python train.py --num_hidden_layers=14 --hidden_size=128 --n_experts=80 --experts_per_token=2 --d_expert=128 --d_shared_expert=0 --hidden_act="squared_relu" --moe_layers=[0, 1, 2, 3, 4, 5, 6, 7, 8, 9, 10, 11, 12, 13] --router_score="softmax" --normalize_top_k=false --routed_scale=6.32 --balance_loss=0.0172 --balance_bias=false --router_bias=true --init_std_router=0.00865 --lr_router=0.00229 --vocab_size=16384 --norm="rmsnorm" --norm_eps=1e-06 --tie_word_embeddings=false --optimizer="soap_variant" --learning_rate=0.00641 --max_grad_norm=0.5 --batch_tokens=[65536, 131072, 262144] --max_seq_len=1024 --train_tokens=588200000 --max_steps=4693 --dataset="wikipedia_en"
Below are experts of layer 4 (counted from 0) of a mixture-of-experts language model. Rows are named router (the router's row for the expert), down (a neuron's output weights, with its number) and show model dimensions 0-63. Each number is 500 + 25 x the weight over its row's rms, rounded and kept within 0 to 999. Numbers have three digits each.
Before each expert's rows: a language model's description of what the expert responds to. This comes from a sample of Wikipedia text that the model never trained on.

# expert 52
What it handles: Prepositions in, on, into, with, against following a noun or participle, as in differences in, divided into, relations with.
router:495490554505507532514488518476521500543476485532525504466533496511508472525500474539501532472533523464508490509464509515477479475472522478470493501512485511509525492493461494515516518496517531
down0:473470543471510453556502513508481466537515498516490483498519466511542511511468497504513517495499516488500538442492490476487518507525479476500478496504454495500486499477430485518497491479504477

# expert 35
What it handles: Single-letter pieces, mostly capitals, starting a name or word split into pieces, such as D-ahl, H-ath, K-Idol, M-ode.
router:539528518494460508524488486512528446480510521514500506465476529494505453444540465496481497480493463476509493421493532507504501513500507492479490471461483505488450541504517500514561523468511504
down0:466463528542505465514510524473455502480491516501525547496538504495500502518473507520495505504505506501431531477504493504473531474489493466466512512515517518500512495445465515501494522496519503

# expert 42
What it handles: Quantifying or ordering adjectives after the, a or a possessive, such as other, most, both, first, entire, own.
router:527509508546445458505472475529508522505528539472454489515519496461471513483476477490492543514492476499476488520510499485558478493507489483509502492550500505513481491489512485498479495506487479
down0:497459558469502474501506514521494530512544489476475558491505495475514461498480483501519475524484505475494451485568475510524525488467531496507542459521492498517468463449495482501513491486502486

# expert 6
What it handles: Single capital letters or letter pairs inside acronyms and abbreviations, often in parentheses or tables, such as A-D-L, O-D-OT, NL-D.
router:501522478494462475490515476505505517490474449456506493494544487483534474546485505543556491493482479458457508491454497551542528442528489496496463485540476491519515519461531466500546503494531472
down0:472462517496466489490517532511473515501500455512478544492484511466514478496481505552541460556501502497516515515489499518446505488439520455532531506512465535459513501476497489454502478483524499

# expert 43
What it handles: Indefinite articles a, an, A and capitalized sentence-initial pieces like Al, An, Every, often right after an opening quotation mark.
router:495514513522452531489476512535480520484485495521481495520533459484487485485451455494469531471471482479518470507526495466491466475522494487533465482522469488497537466518521498488500494528511497
down0:483436500510495490508480474523489474472499502494536496535521473513493518484497500455500486478517496467528496498533476523499512501459465476499505488513514479481508502465497508490536503459523514

# expert 28
What it handles: Middle or final pieces of proper names and foreign words, often after Mar or ar, e.g. Mar-ign-ano, Gib-ral-tar, Mar-qu-ardt.
router:466532480496526510496526500454493518469491473515487527469537512506459561485506531572548526467518471478528499530465514488507519453475502521538487482495535513497545500474496499525510497457528501
down0:475447516463501475503476499509481480500528486522514459507503480472481534471490471472543450551502514466498544500484551537511484484503483469482484498468479488483460497472449493504492491499516483

# expert 41
What it handles: The articles a and an, plus another, any, every, usually after a verb or preposition, as in is a settlement, held an exhibition.
router:524545494547464484481500462486437517478514469521500521484547503495522540480505479486537548468503488489461493540500538527488538512470539460530510483532470490486534464496535487514520529502516461
down0:488410526531509446477486490508482496463546475509524552480507464520485505521463495498502482521479512476494506500492507523475476499455503454548505460484500527489522462478466442513490512493513501

# expert 48
What it handles: Month names after a day number, and second words of place names after New or of, as in New London, New York City.
router:484514535535451470529530482498476518521535506485490453472549514482500513491533507473538538505532481484502493509506512490510551493475546507486556544508480444530532551484505498501524484535534474
down0:490444509493499453528457528501438516465529453511504476559520463509499509556504491548504489503519495494482506474492494508494517487474512479503488517508443503486551495468499489475466501442518481

# expert 18
What it handles: Final digits of years and chemical formula subscripts, such as 199-9 and Cl2O-6, plus assorted nouns and verbs in running prose.
router:524533512520481482509514461479465536496510478513512510460538510490534541489526468490525541467515472469453509542480516531511543483479538459519521459536494485490537482480543470518514543532539453
down0:520433489501498489547473529509479509496510517506469520520547484501499505504499494505511496527532490492529538505489506504491500469473511465530513544509468479523544477501493495497525515476502484

# expert 7
What it handles: Digits, dashes and hyphens in scores, date ranges and codes, such as 42–28 or Shariatpur-3, plus plural group nouns like officials, troops, students.
router:526533512519480482510514461478464534496510478513513510462539509490533543491526469489524540467514473471453509542481517531511543483478538457519522460537494485490536483481541469518514543532538452
down0:538469520541529504553524508500510500519526514515511525489536514461517525503492512531504481502513476486502532501483471485488505435497496496535557550479433513532503472442462507482493490484503506

# expert 9
What it handles: Opening quotation marks after a colon or sentence end, plus prepositions on, at, in, and section-heading equals signs.
router:504464544467471507452462509523486512500503477518487529497521474524483453516481482471468508465502511487496499523529502506498525515453469488454516472534494534497544471529531466498510508510497530
down0:508438509477515494532487533520530503505532488463540507515532486474482533496483475545503473537538530481504474526551507519454484514522506480499484510518479492512503540495499499462481496481457568

# expert 21
What it handles: Capitalized words inside song, album and event titles, often after "of" or an opening quote, e.g. Love, Night, Through, Over.
router:457546510502499461537543462515488543519453496475469512447519542481528494488526485475548522507549510479476547469488510481496536494499504488528496481502513487524524501486514476495529520552542497
down0:492443544490489490550467492526500498507531493488489550504512471504487509493523492528492496499510518517484529463498477516507490484459486435506493542498489529455498506486501519524475479522500465

# expert 57
What it handles: Word-internal pieces following an initial consonant fragment, especially after g, f, b, w, e.g. g-ill-nets, sw-ill, Wemb-ley.
router:539515469523522501529474503477524514520463541504499472470501530477472507531512494535552483500535499509492489481481513489477510468454498504555505479528506523486542485531492454515506485466509486
down0:486458536520486500508497546498514477499477476517564498519566532499518508512498497499520484518500485481526516503470492501460520433477505469513516540542498511516526511477443443509540492505518486

# expert 29
What it handles: Middle and ending pieces of longer common words, such as portray-al, Cons-id-ered, crit-ical, spec-ify, reconstruct-ions, enh-ancement.
router:489494476479482487482504497517464518491485482534452536481467502506527512474491484507459499495502504507485530542571510503480465468529503465515531536523470464480469455502540526490495532498532462
down0:510452533510492487482477545475470484501489484496478499524546483536517519495507494498534470518510535500520534462470515529492535499439504512507480479511460480490501527489476478546519504517507479

# expert 3
What it handles: Colons after field names in infobox-style lists, plus leading hyphens, equals signs and pipes, e.g. "First released:", "- Nickname".
router:497526551526493489482516460476470544515515486516459519499551492537533530516497491495523536508542463479463520529511500528505487486469534484505504463485497523479525509492512481528547540490476461
down0:477466549462525451531514515506493450525586492464506490545469483514531507507512491530548441510459516485498516462500519531482490462501539501499472500496467497514495439506467507501482479489522523

# expert 30
What it handles: Digits in formulas, years and tables, such as ClO2, 2023, plus verbs like founded, created, announced and nouns like ownership.
router:524533511519481481510516461479465536495511480514514510461538510490534541491524468489525539467515473470452510543481515533511542484477538459519522460537494486490538480479542470518514543531540453
down0:503485529505496464521476530477474453506562472499538477495498513545534500498491506493541507475540518502475523477453507514466501483507491475492492532526499477465530525444479466495469504482505504